Experts of a small language model.
Experts: 8 experts in each of 11 layers, 2 picks a token, a softmax router.
Below are experts of layer 8 (counted from 0) of a mixture-of-experts language model. Rows are named router (the router's row for the expert), down (a neuron's output weights, with its number) and show model dimensions 0-255. Each number is 500 + 50 x the weight over its row's rms, rounded and kept within 0 to 999. Numbers have three digits each.
Before each expert's rows: "comes before" lists some tokens at least twice as common just after its tokens as in all text. This comes from a sample of Wikipedia text that the model never trained on. Tokens count by the router's weight.

# expert 7
comes before: " |", " ", " 0", " 1", "|", " 2"
router:510474526497546514445497543443432546494483453455548508543556533422477506504532481598507568528543520476418506511461467553483447545406525501478532532522455440590525585568558419506533547531544565497444502566528501442353462505541450433457519392499500484454518465485456439470442603582460469484429504463617519620527502442533495448532426487450515505496477545481512504508544488568637575462456523532509485572546478478485512477510638491470421480497589504491501497439499559508479513555452520429412559549479476445543395458514426545586581444464480498447539544470513497592534578449537546531479492490479417490485476527570413531491566509447610472645510478464452482425539451458498563460444554586517446603532524465568494477499462463460472605513430505527545494501550502562431481491484379
down2:496465412508428489452522581442527497542561523579505471481526498598539520504484483470472465388551407511501572439496408537494471491527430525419524574487516460455532457491385547485408549490524529535496512558568481417526527552529421552440524490522469461525427487581509462579533425484473511525471375547456468511496428460398720530512448446515527520412453463484454552502499543476607453485435488567498477556501571523468551483601492561577469529548452493475562460505573581541519530509487438486543558450455437515508525499483405509507488431520559614444392548482556496595526350497523486446486486442503477534450464529520432413544558474426491579452460520519560481517500446527477527474470509584498580541537533537463526414463544464500442478487441504471532575496435489435499467472480498
down3:478377421505509532502413399463474451441570547474434459524485514516577529496427455587458480434499464470477503495508517526559530485384482567580577509544508406521490532440503496505451542526488441508480533502571521521463474499541514439493495503561502482437508469461512501527489483548539452493441533443537535528533432400541787443505578520560477451587404463519493523462490525551483517493464497568480527547407475420464512577529468537545494563465498485492459550528531491470566462544446414477548497504440523581446490475625469416531479472466605414476532589514527513433527495499477537440433411418488445438476530510437466484474541517508508504474565432487518521470540487556482506522402575545491505521498544600509492415442572480542521549523549463517515582423587435506406444528482473
down4:599520446586283530581565581552572492478499452480520500494490494418576571522585399537517489480474635510474492515456431549541515479429434526479580446579488522443445564482462507501436587499469509490575404499540562466467447469561491480502551569462417510534510433537507340485436578469591544394474521559515473574569530505463581479496538505443503506476613508472443488508508417537523523528592566552522537522438471433550478471522482526471434488534494468527527543516580506441490550516490485576529460558530510496456481494548494538597473573533455555523417494585498523406474420520490518462503533429489416502521542507484527545436468480523591413463496464481506567510467502546387491542496503482459437505497517565490468536578450543510464505514486514487531426477530558504422489474540397
down5:568495451509491502521480468585568545400503620539421416506559501464467438553499517454567469477513408497474520534479475492573474405574452449424533466604535447450503510569569452526461483510419450576422445465483447507482404558501575459481573531547531494482513562502576518553509406501451516528459496455476576505559476590553564467535499589536440474551416372503418520537487493536526520425517442523522476563530475565506483503576492534490507449478517517448476432476483543511451387605584468505515513520508462460422544533546432430452417504482534520586477432555474522511407437481483454496434461427593482481557410462434586497543461555476578581498445502414567525510540560513518508565557570572408489512426520476484528555491474500465486539544462521500502533397487531467537438362498518
down6:542567526513386552496524558329520516560514468480506452534514503512502519500512546537479534496447552471432369509480539455530523468544465486494568479548543434503486545480505573440553544506411422506498504484572455433466558500513523569495501512559544499541487431544510478467533499490578518439524476493562527527467631491495349475542423393498544425535504535546532492583403461569519535502519566498482560521432503534449457536492452572442435528536431538403428456487464550449500531523417424531483425477567489559545547455517536550548578570436480498431495546513525523554536525527427435415520535410462453408632572449548432532509476479561515471539552510468567454533522573494470410483538574434488559595443496439431461469467525512570525519512473492521571480499450406478427593530539415
down7:576485484436516542484486530417509530516521562539460508487469450536529530519551436444485512470565394536515502661484529575508399584513525527410462491561565464364565554553484550592528536524515484567493432542464426439543508489537504526495503466498460492494540544513420554487502595501538502533580553421425534533506468552527742500508504560535477518454539525495512535456549590430475525489451507495448431588450503465487458449594540510430497500601544579483538441500440509483529385421521549484465518493460474494555501512543503459521397524480573477570412559500501437516489480562484442450424467398494435515529407433501529598517446515487533540463500437548532499521391518555460536496470440469415503496451467561452578473513584495484490507518542500449498523511476415452506438446456493
down8:552420463526411507569474536498624495398455469462547481523405443520482536547439539481505431388421495460506530521404474605511581489495432413566438573510534501502503491463531450607457476525413549471613472512525530406514523378533477461490564512604456482449468507431425552533468529458592473567555514509535509541486497528405631516547527585409559547538530451563563537470481473496498542451535558512488533446543473485478466469572476449449557552498465441502472591465600439499494485388523507483518401502521461402555451437428519522607519488501445463513461523526511458520580435529507497501573537526544513471436499547502465473480448478474483514471435490484481503493498499515464527436572455446512516501514497501498628427529543484508368478517554557426452429419493578536446540548497481
down9:433502455460520400557401475433430511514504494529510454534514481575493478464521514519447472491379541412496538508549518484443527527482539432521547462466492558599513466541464538508498464494514427580587607508545501499518410497488395499559556518438526501552586558484564442586505480495487519530433497478564614596535446413380666490519433577497585525474486497512461537432504533543472480485557591456469515483496521436534466616470555469585466589450440507498439543491502517497523587530479535539561437470557415549480506489510518499446600526442565592493528560472495484485473438499521596509483454591440450568512436389445436524492533439497502527510504421527463531479477441571494471493455523477470422488502398513466563422495508487491599517530518448503464535487411424436502451515438419
down10:500469473486514471487453571519599420442478489453481537489587620581456448448416434486463516453638498505455488572541503497501549471494596546557493494556406420465463526522511469570461440476518532545539449518500466575493482497484566394461574535524479513447447515472494546495478540401550481527501520510417514496558520496502606428527527490543637515511591505450499463491567503474531487424456525559607486450599521539499556503524457452379454526483473439474440466474458548636523459450577417492549459505539462409479565474504501416517417502537520522431440551466491498467507493496558536456471541475569433568517512488550516478409454441492473451538517480460448352468558523536466545566557508487458495507538499435585537416503512547526407511479527493498497486465422507419469487391360450
down11:450599555428591481514500507509464495518497405535488501385466480547570521452496397556505487601461459481592550494482518452486475596490515437479458560452511656505561409512474501451527499545406431456558590453520527513567535505511528592423459471480464584557531516569617597530532501583590535553483462534500461430523445449497577620454439510509414469555498543507562461495473463542461476539459523487436505433518518475443530480486557526526506518515551508427550499482466560537483544433532482530457506522450477558504494519473551497483503474579487510579495611584504473522428554476636510534545498525557471552578522468413488453553409478487476427481492626483543439519525515591484479475498505491482563523390555542451480595534514486498493480356505524454556477463432525515505517567555435
down12:424487506516412568463493437492445534458416522476515474553464457485595514398557486503563530447543471587479484523534511507465538467407473453478529501408446508585497469520548472477468503361473385386496475540584519488612491556491392512550526423531440555488585448522461517501554410446529558606471469477518499452539465445421580350534607515530479454574627423599510510525428494405470533524496478472502394432463600497499484465548490551469589561467532524564504543491517471472498488449483516487490506444446502462553417524520521506526486583505507513557464423540545483455532523456493501471411528478482524468527570477517463480524429448454565462426469507492531489471544480519477542488605405509530510536590456447469492451531569466467461463558515438510557472483579476502489601444597464
down13:511493592522201447443565392555529545377529464501511549441471556444477543536450537478492491591550548511520477488548440425464525595446478474557434585556423422588463537477473497491468444528502570512542496420506488537489491480519555441512535529575570433502582463470525444534351454571450474487537546526573550481437530391531678543563536450489550546437465544498437480447483536501438474527554436524550435514428496535559562495531520531545458436440457537513567543543465499518554473546482479456438520511444544434445492509524447454493508434494493435471476454425453546516469518505466495553511551592505515530525520534487497523467454498420517532559507477571496466499460540576538514531452493451509480526526532495452435514517545429539518501532486529517508550574480510485491498546450561
down14:507550489575388537593517513445574543414452485515518442450487477444517536518463516507487560521420550489498528514499465556505485485488530537540543519420412517407505523501486512539533457528497430577529473488537509413515550489532569493542449544495513535504538518438486527515440482462499485554510492525482543613490504553494851591476481519559476470495473627393505557571537477467448445504484473495548456491460559566437435472453535474582531564545556539498528450518484543484518509516498469596514555467466622457467526611469500491496473526451493456475479446550475413514424541557504484450565486605421527470440499459508570500551497511518495606525501482527546508483457540499565436519485477459463514515433386549504559422499508516434506503449576485545455511464562490482533465444477545
down15:559434388585467457495458500519597506389566409525549513503463462555503421491511465490529444507587445491483456512349398603503519574436517516448516484511505497522595547577499485526437464475437595593418425540494453526440508488534441469504529618513444402477571537441513481516419554429482540617485484528494461571540537540507574473464451524416454569463477552421599571472461491510545560478511575492468518449507502483559439549504466516501499470561507488536474442470506569504585508527506451475481502486496489390576412508499385425591544508538486528391475505531462512481544423516430478546490543449518499492501460566462453513541460550526636514496515489435474441515467559593496506460485568545511481497583515464498522475527504465510480625537484443445531454521464476521421498416567538
down16:499538529580553468491459488468573448523465478520449496397495616539473542566445547548486481538523466466453530502475393483441521515451492582465436543586503560550529542483426510507572533469512466557530450525476514501519624540547590505547444566450441533555550604476510519462490521453482431499539489533427569557520498541592605604504347532558536468568457589452562539508568492444520482475507524520536451528452596557551487481487571561541574533609550518480549469541482526481516451524503493533499549522495433568502459559401431468491507449485441538496507457465541511524500512531495466423503513442438557496521511427556533500527512431574462528563499430523600509472533565503508469487465534515425528497417396626528518473595502581515555496536488486623422548433613385498527400500499505
down17:549510445423712430449469501449453482476534453520411527487566584465481490533523411459496542497562559460507550487461507415495495586519519532507502456539489522455518544514515510462510472548498467564501442439463451515487529447469445545555530489522493447478448519563468545504482498477471500476497484501494581500434549507467800558427483490518523445521534505457567476485489496481385449482437448499534506523552444557520554544556540486436562511477558515430422477489494438472458447502528458492498485442501507498482534514456519437468431515420411496531508461479557484478507531516446514444517585511530517430455490570446437520498505563469482601490533460552545443461457519396434518457559484552503543670585425372507487490475448472480435471596565520515487476450555499566500486493442405
down18:471415444523587574540480573484437527390511448518518563522424576460477532460571536474440478472503579514475494487568472495414495426544394554574478533523506449448468434421506466571530517471440536506561551518534559478463526533444449510554437481508442523452535397422550510487538546560439523439463497528498511535483540484531671570537493616492425484485539381424559526583491463561503558427531481494547539537552511457495506500530490489402581456543481531430460403605564529538443551472548544557476519481431549455483442576551471493511524464501614457517494537550432586532475539564603487452489515459529504470420465524546573444500407506465525484527601559554484526539469450477549543519499489448476430580574561489531413536551516491442444511506411536513527580460481505481471475479553393

# expert 0
comes before: " the", " a", " an", " his", " be", " it"
router:467442428388597395585531514549470474513516484550428517423565537483462451540388513554518494500501554445506450438493539400484519616494535527562541476416464511499484481546449478508475495486511460443479497580447552557629485407529468579496516568564481532559369503489419464470565515579483441500475512509437515492472562408468566458541516453495450611441486557500475493535541489550438428518517551499484488547565476445567406499376496562555552508523582528502517490576512553477555486520457499495519519528551507501483541477488494614439535473509571482574456602523536442478409441532480564522506523471390552545445506527505474488558498437596531478516504559532508430419383584547400502479414563536480536385508474549503531463507487542473558413471554465492497518482450508455532444532456568
down2:510512531571474486441492551424425521556540407558514421430405451485575486477528547558481452475562501487502474528487507478532501515484515538552456472572435572518414433471506532555545510543505454464476560455515562480513501570480535573467479506419550491463480530540358384528533583565521477471531346520448491486502470518484756488516513554532516580432500410532514457557520511487536493503434553448447530509463500456538538530546394586608466555486449479521595448495482498501553656573527485548521464473494546508502477478477393526564505508474556512537485534450496499532411465504508566489490474520471497490518593514510485540471515539456470535537549484530471460574480476544600496500511500422488446461491455462494586562448544476427462443541532518590456572514458491499606624467505457
down3:501614599566542544490550507577521532465443542618490503509561468507537512494425497470556439434587468463536563531448553520477490472437487455412532511602509488397485465585495540452514582423491519491404500476515571479452550484527501500388547434507511460491447468551509463481430497488524384529449526458481534564556435482518581487466460464472495482459542605501460497459499520512460490473557533528409468493479532513541480459517423564560475496527514456579519523595544515530482477581459509355514490513488403521456447531451472464564516508434524467517453450488576520564439487471414594453495518537500409417515449554504515539463544499536423503563561472539474503565427403468524496650475550393493447437439485608570539533498581516559491565454474552538509562619484491518441508590558451
down4:534538479477511431495509459519561568449455520511592486530427491467511409473513523504559457474516423441496499553554511487442456490407460455504464468481405574424566452572534584430482459512464471620456507570479493559475523471427554520439483555514431462518539498441441531447568507538495535466441416575537439537426556450453502377479564359460511559504519492560433584559443497462492427487491496398455478471419496467536549483550526551618550558423523518520464386533531549524480504551516520477535416460506440400551544566458522492610596518452509445496466469481480498544504528466527487543496483561508408498450532486482483463515463480537456491510445399549432551500456476582522593508509522435446489525422440540477424524591500453443508498515458474543568551424416512380569616483526524
down5:462584522519605462409460460456525483585480504490548468539498461501506452471496483524542538515567428509572501436462382563519576527503458437472393551522602585542509450489521497419442518437484537513511442467653523595536517492557519465528568469559542518514461425395502510479522499541434506433481436487541497490573469488577676551564497507512467420547474462536428474445457532564432514468535450453551431483479447444539506428535534498552516451530501524499381576510561568487539449480413453499522537489449454479517539540564504514547523491491479481452550553592491529449524515456478514577552553489532575456473482445498469558473575573500470483530537541397449573540591476469532550681497476554462505467487417569429459469440450474455566513509503535479500515541441432461526452425417500
down6:500587463480520485522517550532406462505489478516548495521469521553436527472562456550477575490545505512522499533482531500455495519495569461483511450522487451547589504479466511490524479486490570534422482468423495413424474520552540449512570509475507533486549520584546487451414489527547557515570588487576499495541522489513883455511498542423528529494478471525476532415501484552518521561538424517523569527508496505499502497552504520469438484476463469543549548413475442442502538479535514471500424595494547492487532476534605428544488563436427519562410436534471487541568543435503536561490588519550453551543533448497439507472448531564366529487512483486550452463533529412529465517479454456501432523497529500507468524516447512412553532525460500489418494499457440445568519527640481
down7:451486549517500493571428425560475534489451493472478538511528472460517523510484481547483496509505500504577477523605518471546486527474597509569572473495516505480530490517464502456491529534461544399531473510498483521469598491514490482460510509499432559482431473436443552453480521435576523482487520517482417499541408455448892498509443513450444523527549431544420478530574544520514494499598532467497533488497540530526403522482445502449508497552504454516515553409514465571487456412490524462629507535505481564483488416477487483520476527478486454494512551526426533519510469498576504473551471424452477597427488391546475541389528433536488520475491441472410477484516555475515597476543528532485518471484483438536492498440494483505551423364497483538479491481426536521561520540490544
down8:553553626476628423462451539450541472518499478460542528493514465486512480594437534492542532533505555430522460472476542494416504482531506477515495469496488502467500485478562528538448447559499527548425467439551512490560500589533530496521513481482512461504503512487490515443469582569464471557450527469506499493521523521584985486478493498482442461412413534529499487579588568453551448498453455489539471491424473560512484503480456488484424494459460498516520492507518531421476422505538427568494553513487478523551489458482510468546551522529518405520539525521504498539481451493492569558516528527563505561479547469466510517467550502448463544484558474457436498465519491559473482465507466471462493509504518486511482506465464477493521585502493498498493536518473506493396527500475497
down9:492521462496611550549509479501475498509517510548490590543504548562506491545440519482447516486504497492471503469470461484470466567505551545497501540468473528510558512593494488438548509434504554476478497532505541507496502495502470541539514522506511482564471486506463513528528458524520545522472492522460440519554497470497999512497478531530474431487505522460538494561486484483502453521533476505514565460471474489489539494490544445439467458408540490545472517493503496523495536544495509501517566480513513526538505537456452491508506489527494486446527536550522466538436563503489504537482514501495471521493453471499521479534486501515514535538510419515462456484510497479477539461498513508462499444493477488486557524486460508597617466552534531481520534482496489497541497453496481
down10:568630475618520474497584488518494556508542591527505542484492527516510538495548529480558567469580416484516457570446495475497442536520484472471493487551500476475494543506525455494516478511540540451600503512452468470533472571465522570607495564475475437533616538482670524541538481494498588423432467505564466470461545566513496538428484359515508487524441522526443501505539450571410516530473515556488518554497525512559572535507527596527603568535554442423418468401477501445471423519517511471454518539502486492378553384542553484558471450504552460512380482524454382451536485450457494460488583508526452425527468533487508460509441570452470492432466570513521438546575497536494516468543504407464555603491512438524512461614414553547557494570409468582487501522534541548578517543501506
down11:467532526499558620506507503515527568529419490405434496476483571517543513425530439587467442561509522500538477409458495532527508479493519510512497544452495546519524542567466565585492462533444442639493561598532533435476524417526461454525536502578507560548551462510477545481535536496576489550474486480529490530421489464563542453470490451513577502496478448489552524529502442466432488419591460448536471538489478532365501501488494451497454566448466502564550448499368498512513533512502452441562540481565477494536540593524540497451577450528457492483543413495441543529320560482493481444484435532460484460505383532470505498468469505477564530570436560537448536541514446480587608580477510601561387637468518591538611543530494551499431493480577520574484417483489475470475521473401440
down12:449485478505573497512469571456560588438495438384515480446461449512569560594480514479498417515472529454505507519445476608453526485532571545543534495520439514525523496477534455458574437490504516558504551364521427471442530536566427499494506508500530489554457600419562547466343507495492481582483490533524519539498429467554516675483484590471550443512604536575524502417505532450561449481504504459510453470461493480538495562453525446519522491551521533528497458584534548502522508569460612492467493567603462449462470531426342496493474569543416539423561521464513443512490479445497486539492490486534454615529543475519505501546526535488466499522531417451445572517498497571529486564447453450489506570507455487552564595443551498481426574382441462403472401465494435534474559535505465
down13:531549628644578559531532483543359449488472523522552465494446502564483436429541445496505469470482376465496527619561530509530441540501472503441378463516450492418505562452519451475598497498621443514494561493502534495560522522519473478558451556478468509505431501537521543401452472533496566508432549540523459561511492550477573490453466498546537449549536522497471587481433475454442453597478459492536439465477478453568456496532569512504431516488510494549448530647472475588487414509575468443510521503382469552478498469587445489410501517539467559487534547443550580476438508456585441558524436450488534540583429570472449492482557465430579561646481503488564501599497491471488554534471557444461529546540462494491572517502514490512500557503512479532507532579561446493460463505589460
down14:554489437601492626399520486404534541561486603566517617549469494538534567523536426498475439537522438420553500459536443507430491469533541481503422458491412569482531444582492467519512567543497526465574456532546506566518512455447477458494513444477560480537538534478475534458468511481430531437502474581406477460473543550565714559496550462518439529471379512448489428560532548528506462497443487521524484521487450511436460550437449445550607547462534539505482515474475536546501511531488549497427498467508504488509590484493539520553522556367485487472385549475448471491498477454454432530534597527494571528529555533431411513519510516460600405471396538550570543581479450525386436542422490527545536444540537536506387486471532555495487566472496496463506484537493503544500478426465476
down15:411421455514448556409582451463589423545520516492535524543447506524472472574511522497513568499479470510442492586512450535475535554466500532468516455582501541472506511503496457462436554458563597451532555523513502465440554487538563426469370508500423430507508502477495456449476493583451498562530521457511506502520558528520752542539513456474538517469531527525431518561389414524536543543469613454497430423607458533492465454506542476416509521391486419491498522562502440514446434483437438487541477478470539453550483472519497501499448567510519452498495540477534491548516525517435539547471478488528553555440471499527590539513435456459452462511529454528458508465418498467456426489510501428541461491470522548451488507519475583427474445464454463406538336527601528425399479507597600
down16:498600525517540451515482501566486516578506466514500506545483532514572464547435548469568550515483446526555408485530508471440549509491463510511484447497583483434527519511474484480469549515608526631538533545485494522506571535461558556447424556449484437547505434550470459523530512567545492537487495439526489469539469451509934516456562490567519511491433421517503642605489521510506456551510434518489508507480461460521498509516509499429509469451488490490505384467429506489466481554468495442556527542521459532468549504543550533516558472457516483537515580480475481498509462503499431465497542494498481547473484473513535398424511447566502452483496463534428443586456524542478478516454511456452532491473463596563488514520505516478518502454452449506433503487497503481449533524538431
down17:544559417538563483554464534452404579468496492423559476584527481475496384428486503575507429487489544507557498426425518382512432482440426509572454553403547547521636481595452504440512507481498553578436508541493540445476525586472498505489487492557561506520411550531480461516490514577428606519462488541524534555503526536539640535524594408436562471513538586414504444498521524517489541431465502693543511447478587453465521477564483423571477523528453479532568535411536572533554534486533473540515506543502535495553466485477528430452465515436536499518401478545435550456448526451470539525449549453464474537557445553500448501515455431516547511476453477477590493448538489453517449499439516444472557510532549500453539503554500436527624500512510491527557489520598486475610479534444473
down18:547416654595415493521540523513512558436389548493517536532513492501461494506467452432536474458519542484462455445422498523482551478465515483547424393508437455492638504480498614442551534383424563483449438460539467559530507517418501466495464586436524479491579472482531459473422530480457568551442503537494557572533481490537508424448479404485417555581518476575522547565427484491507584448340512537501448498537518475426579501431556446447504506479400534465498601441497364580536494563570517471528510488484411489443492494480503490436553514496496546446452492557473626462520439530460483532419492541491477490498460470506556483533539576502440530484507479490494485460458474512433462472474533499520509538529515504439467480470521447496553518378585444517413449430588493414553484467530526

# expert 1
comes before: ",", ".", " and", " in", " (", " is"
router:464408411495498545553529410363416484582521508546474536519465453440519481479548543491492476563475475396556516466585514471467467576442556524478540553471452474512440509442436460489437554547485494511494535503604527436573518520409408524509454444598498536430438449509450488581441460494526556517486494464483439415445523448491545551535398573506487587496412560510489463507528531416474491482475443531648449573576534541598513398549491579553453407564566506474493518419534489421468529488534593513503536470491568549515469531470458427572397560492472504522575469527559495519611453492543384525424582517510492504497508539526563527372450532498509492476501531414485483473443468483471487525542398540432533472551478544566498462432512481441521553446482484557522550561484543510520521505500575
down0:575506547551340498578420463467551560574491483509608490425486525545490462464440525459438442563480476570488496451507540476515391508388488442531500559519501460493618469500548488521491510553630434489409510571537452504490434482454428509555509490520523538583440429546524483472534460544507505568497457527426493449594477508494489496482585462498485471562488492533518634473439419553388572569536386507434498481457508526475536541485560593391537593524609495473509519545518427490533581476480456445509498499518443521500485526417539550507502432583463508488537504541436432532494427485446521536470510575589534534544463496524488517443556562534509573540552451580561498508557480543542432502496553459476471542465435475408566553473450614458486566536522518535461478545460611462471522555448475
down1:528378419502210532432553409515449447469595581507422564395486563497523497504476472487464555506497540414550567585510497517486462501504490499514481508550467504485464458567509514525443514484511482537583535449517484441486506439468546476471568532532495502459493533482509513536530494511479452476522461474532513513476532443493842545432517533509537571503548462470482552412501455538562532468483502510586555519486511507454529490474482500475512586438507547577430521555513483492510479481449528439452521551503383512551498455507508567433502452502464489522496489537573461475543441539461630489519505546508492474565581519415454497430523508514439454523470487507444518492537504461446546586523520573554500467496499461566463455545490499503449538509454441495487513507533522500508491461515477
down2:510496525535301505497530395472496510454450581520467533532504501499575567462511537535506524467520438538565538439535439548575503491541447516404510555556493518523437443588506485564548484449405577478409435484519438483529495471409491495532557457543502539424461439581519571474508595479517501536470512499503534510509525478415671481535563450534518529540602514450467510542457423474489481439532499445517548558521450455511515486528472574525515498476480540536488496501464544528479458495604516539454486516509447506499520392594443380482531468487461556532499587564531544484572407494457591621512603437462447461514369513424536494519558486474480417494458521456475449401446567490509497421432490456553484504507504555510551537482440593536519509449466470407478489509412614515453440496526494
down3:588480468572363519462439608490588509486519490491492577407543501404572533508515567442499491456500426574505475525508446596562528464510481542563585484456505519521518554533548573481530535562527496482454600546503530502471565487534529547502492502543550463501471481554494488549479436505522562463473494391496560528518538550454728524551477516524583544506506533460538597459492429486433508421560609544485468514490489510502546507541449533507487584520401643528577436473442484556424493440548505517386449539469503495523542539475446535526578447453519487475493509502522556502418523550468483454545527563547523535481574488411532513530496571430477536526511466492417554475564461530475487558503448458540511485481495609566495535595498526590536516559528398465396541418524416450504537480494525
down4:424459517506226471440448523524528444506550505537519450432488488465587419482499472498503506549443484475532497444548475524480545515455429467504509501421479511556447461385516517531543583525532522471541517560447427525466510529568511389493488520522527617423511438520460502514491516447477515525482478470519474565514592440518799526473539539414556464479449517504519463479541502531572442535434456517373552478461482492498551521543498453484571473517425534497468502556527431540527562439487463525532481542478556534561522538511488505527429544525556488481522474528493536550431510450510512551514516552556549469480442491499435487487481512508442527551530464481518537515527510456562441573492569504474502452565459517538470408489463475460546403434553573453385491486525452534467513498452599
down5:531544530487434519448459586423506535375550436537541533510506491513504464609518546485409551495515496526542546420488551524577474455575527530497478510583452567522472468515534490521484571548521497601411503476550436498541553486454488610528451481519451475562527477515432497524489556460500575463486457449490537444564447525459785542555461438488569475468509486490470486522439449565443494511514567466398536565437451520489511480437582457566523516503502439551464581528472456518462507457500435555503502499420567487517449538515444467527420573424508558490497554556534443552519447511557571506444480495481498472543511477467490586511482469526488435480503589585457547463532510568546486522575373472587509497477465466585532515558487515496501556510549453550449474436594615581561491473440537
down6:537543529475287511544562466455515514425462434463442489492501500465442485478531502612486454561552556493536514560616535540545430528527516456498544539514486431531492454489505434516441459527425589527534419531435555428444563513502614515477538494427461543499512410499586546503455510467526511491455525443490516448611467537551571520475551488462507477396462385475498500473563439501492432489595580452434547494522437415521510494524534481500452509452545427454507554473491482454432485469496580518476452570560523493538397387474442528456522589509461499536326531518479483543581471537463471509451456463472490461505484567488486547479502513506405473580481456459545519415475532515506539458573505540474540600527501498490549491560543536501569529614462554475486460564565582501569452505593424
down7:469557536491477501540466439489519451408504511480486528500508552473514512444529509543487603559489554557507509544525563478476484510468518458488516528500472428522557500540445511503488449508466517570546580465477455518488547468584459470485531475559567501577543496437513506534481531442561600570452483526488510482452530484523544550481566436440502544451447560409568611479475511445461506554410427431493592467503436565539536499540523508360510462427511572419485546470598434454419429415489498490435485472550498576601540551475622482537401506487448494531529485550437474503511450477538552397523507546491463476515507489570510505482431463497541540457480420649482461511386546450560547462508536472431521430467411539498551440610383615461495526502601598540505414472412595470532586524498516
down8:497535540485712547527481514504553490482569479560526498471517492521522408474560494473529514435507441417542466455599461509583485563507466530539502409458531488475483605541486548529490512463565535472537553432569519465482535515493517556505490539535420530458460497461545578532361519430434546476461557456515481611455468553566664553475488543549551527481510544482520576450411507474522492445413569580357461412456420373515474525471517546509568615519462575584468516577471499458592488441525504490555541537500509496471533457500511439579511553523516504499450546515467464483510497514526488539469517522495473614519458446511504520546613509405539494476396498476423551500501444495573539591496522462535527551470452503566590395494484459500467485494556512551490542484565517543505489427532483
down9:381522433412386530524512465505509489554427461482535483496427455542482538537461371535453520564575527464526484524592560451529454474500537566498544365554531476449407470521565485520484486439520482511582567499564403465550444452457463484517452480533390590444522523441556495497495505522442526554546523488607470442497484479468708518563454541428562497485491572574454511475418526480521528588412513598435482490429505520550592536503521447518462510464466535484412480510454513501439476479571472447538489472508483490561515475485485478480538535568554449609447473576461490515611499436487480476541446557507520555505484436488550537510480478512477605502514488547544480467526577459505510490444456435455492486492476470407520587457467405524489431443445438582488539545454522494545400394528491
down10:598448429506400505514577311434542473516480518479516489472534571507437438462548509509605471429477573556585453507468475549492512388446443541539548506500429510445435575482544509488421512496443529536601406472508554513514469489510525550520514519541569497385529498460413453614516444586552480536460505512504505462460494474486705464425525459518572498506405497453525578478464437535483566563488513562433506578488433478624523477535484499502513558491553491531432544439521494471489574569492550576500547491488525502505465551603561518586552523452551500487530597536518528542467482507445505482456486474496485482590525514445509469473476500522493437533565454427529523457488521488502546504540538559497467466597567488500423443468485436490511556545403606543477547567509537479507470568594480
down11:479392434505341538475523427531398443486482511571463491541488475498554556421448476528443505428448566534436419493412493478561610511582439563576533555497508522414536527499504509557495463509415522481470475536459494369474569533403548491567510510495479484494470472576388519475477488494508467519538470480472474473576474533497762438486500460518533495562406445503435500513494413491439494525544516474433507546496495545466516572550496489530510581473557398477506433538425546473549483545514499484502475463518549510454408435457422514534542472482489452518462598499451530466460563471490390502449621486465504488452435540465542493587489495486574453536493497503526492496493492435471472474494523475530601504467563460548486540477528478583470538492484445375515552412531567543528459532483468
down12:524497525506278531538537441479472474429447515530459520487519474480549530451583556563488463487551541495576554553499558465483555416543432432473472485472496520532523489498423589538473520455495582514535522504573448420456409514477489498411582400513372497442484512517554576482511511512415574413468475538529541458448472505507542415442514471509531512588615414483450512485475474562512483450554510507485449572463522464467517479466561554453595490488483445513483417544506513585438518469575515516497520576596519505406495390578536463495391460486499392455541509591504561581495414485540509541528517462507500539497463518469508473517532502501488409519509594416538504392543524592608518504504453505517571527528426453495446520630526527475469479467517536387548513468538506521479477532529444
down13:479441355608421451470488368558475386473495482575583472523461533556498474485490528492492427477575516489574448466501440490499526514530484418442467526528388487499494560527436470498458496429473537522524500499504495431470505457424497464569553552548524538431488476495397645446499493520458513540493471479499454513537534516491671438455581519481542513504503516554484500508502483508521557459550596489536502476405578440563486514545468505499572529496447439500418519544505451543525495577429468470505486437552527512531422512482483502558522500524465494459483579543589572509556543498480481489445538501477457432429454497417511430443499478600493465503512507449450616451645468521532603439539448579584510505517469424551447459380456470571482564566491423471480560494473432477453583489557572
down14:405541441531401450525526461562499490569441464482539502536407452468556493480396517569527498508440501556524574479495447483613540453525514481538485455476499490359491449386446520496498522447470503492514397480451530509493534497491420492420512572539488586507455476517513549519459561511458508557557498468558555549443495431583464504473530551449499530488497525523417499490493424491461475518545567538432571550560548539548426433559517424532511558456465467546514389489487443555405442448436454537500520502501534529577478562484519506482560491539565520528584487568394573481355651535498514477540526444514526475455430469509560465576441386436493530465426578525511439444431470480518516477581509531556496505515481489444417369505501412494542445511607490489394530479539445444469450527549471
down15:513470472548341582472525441440545439499489542477498492547431494571438515437488601493572422468453563573530456522522494497505516500488545448426520555464440530515488513508482570521444535508451468478503557453611606491537528441559431515551483395570446457496500545525399389518477492502461492560488439539524534589493494413422644432505538464424562416519555500471519574528513447475496499449565535481445481525530603469485548457540435465524550481507563530532511503495415497490557527544537613409534576521517508506547570483555516561502492547526559502585484525448487514493456554392496536409424502523440430453428430520546491576576451613477527461466518482543500548426533432515471479498508494534515414566481506435407560516512422448505549515511399444455526600466555434450519494483479557
down16:542426469482232558515546475525449507538521500526529425485569506528442488442494517514479490554453579467516508421535519533508407428519495530449503548509485541555434467391437454478527552545548468454575548469532514491492439491525499458552488476530489499532393474462467517525474430559473507469497510470547446462513498479478878491538446489552504458515498444411555581496525560526528453505452457471492570554515443447505529495546517514499537563536502530496478504443536476448472625601494537525452496539530510463506490536485569561429404529471515534487506486510520443482468529535480496433533502494501507504559539500576501490517422541526411509541550442441508461509467495458402508486481520447480427463501494479518473494433538488477533448447501487523530539504471496511507459518576561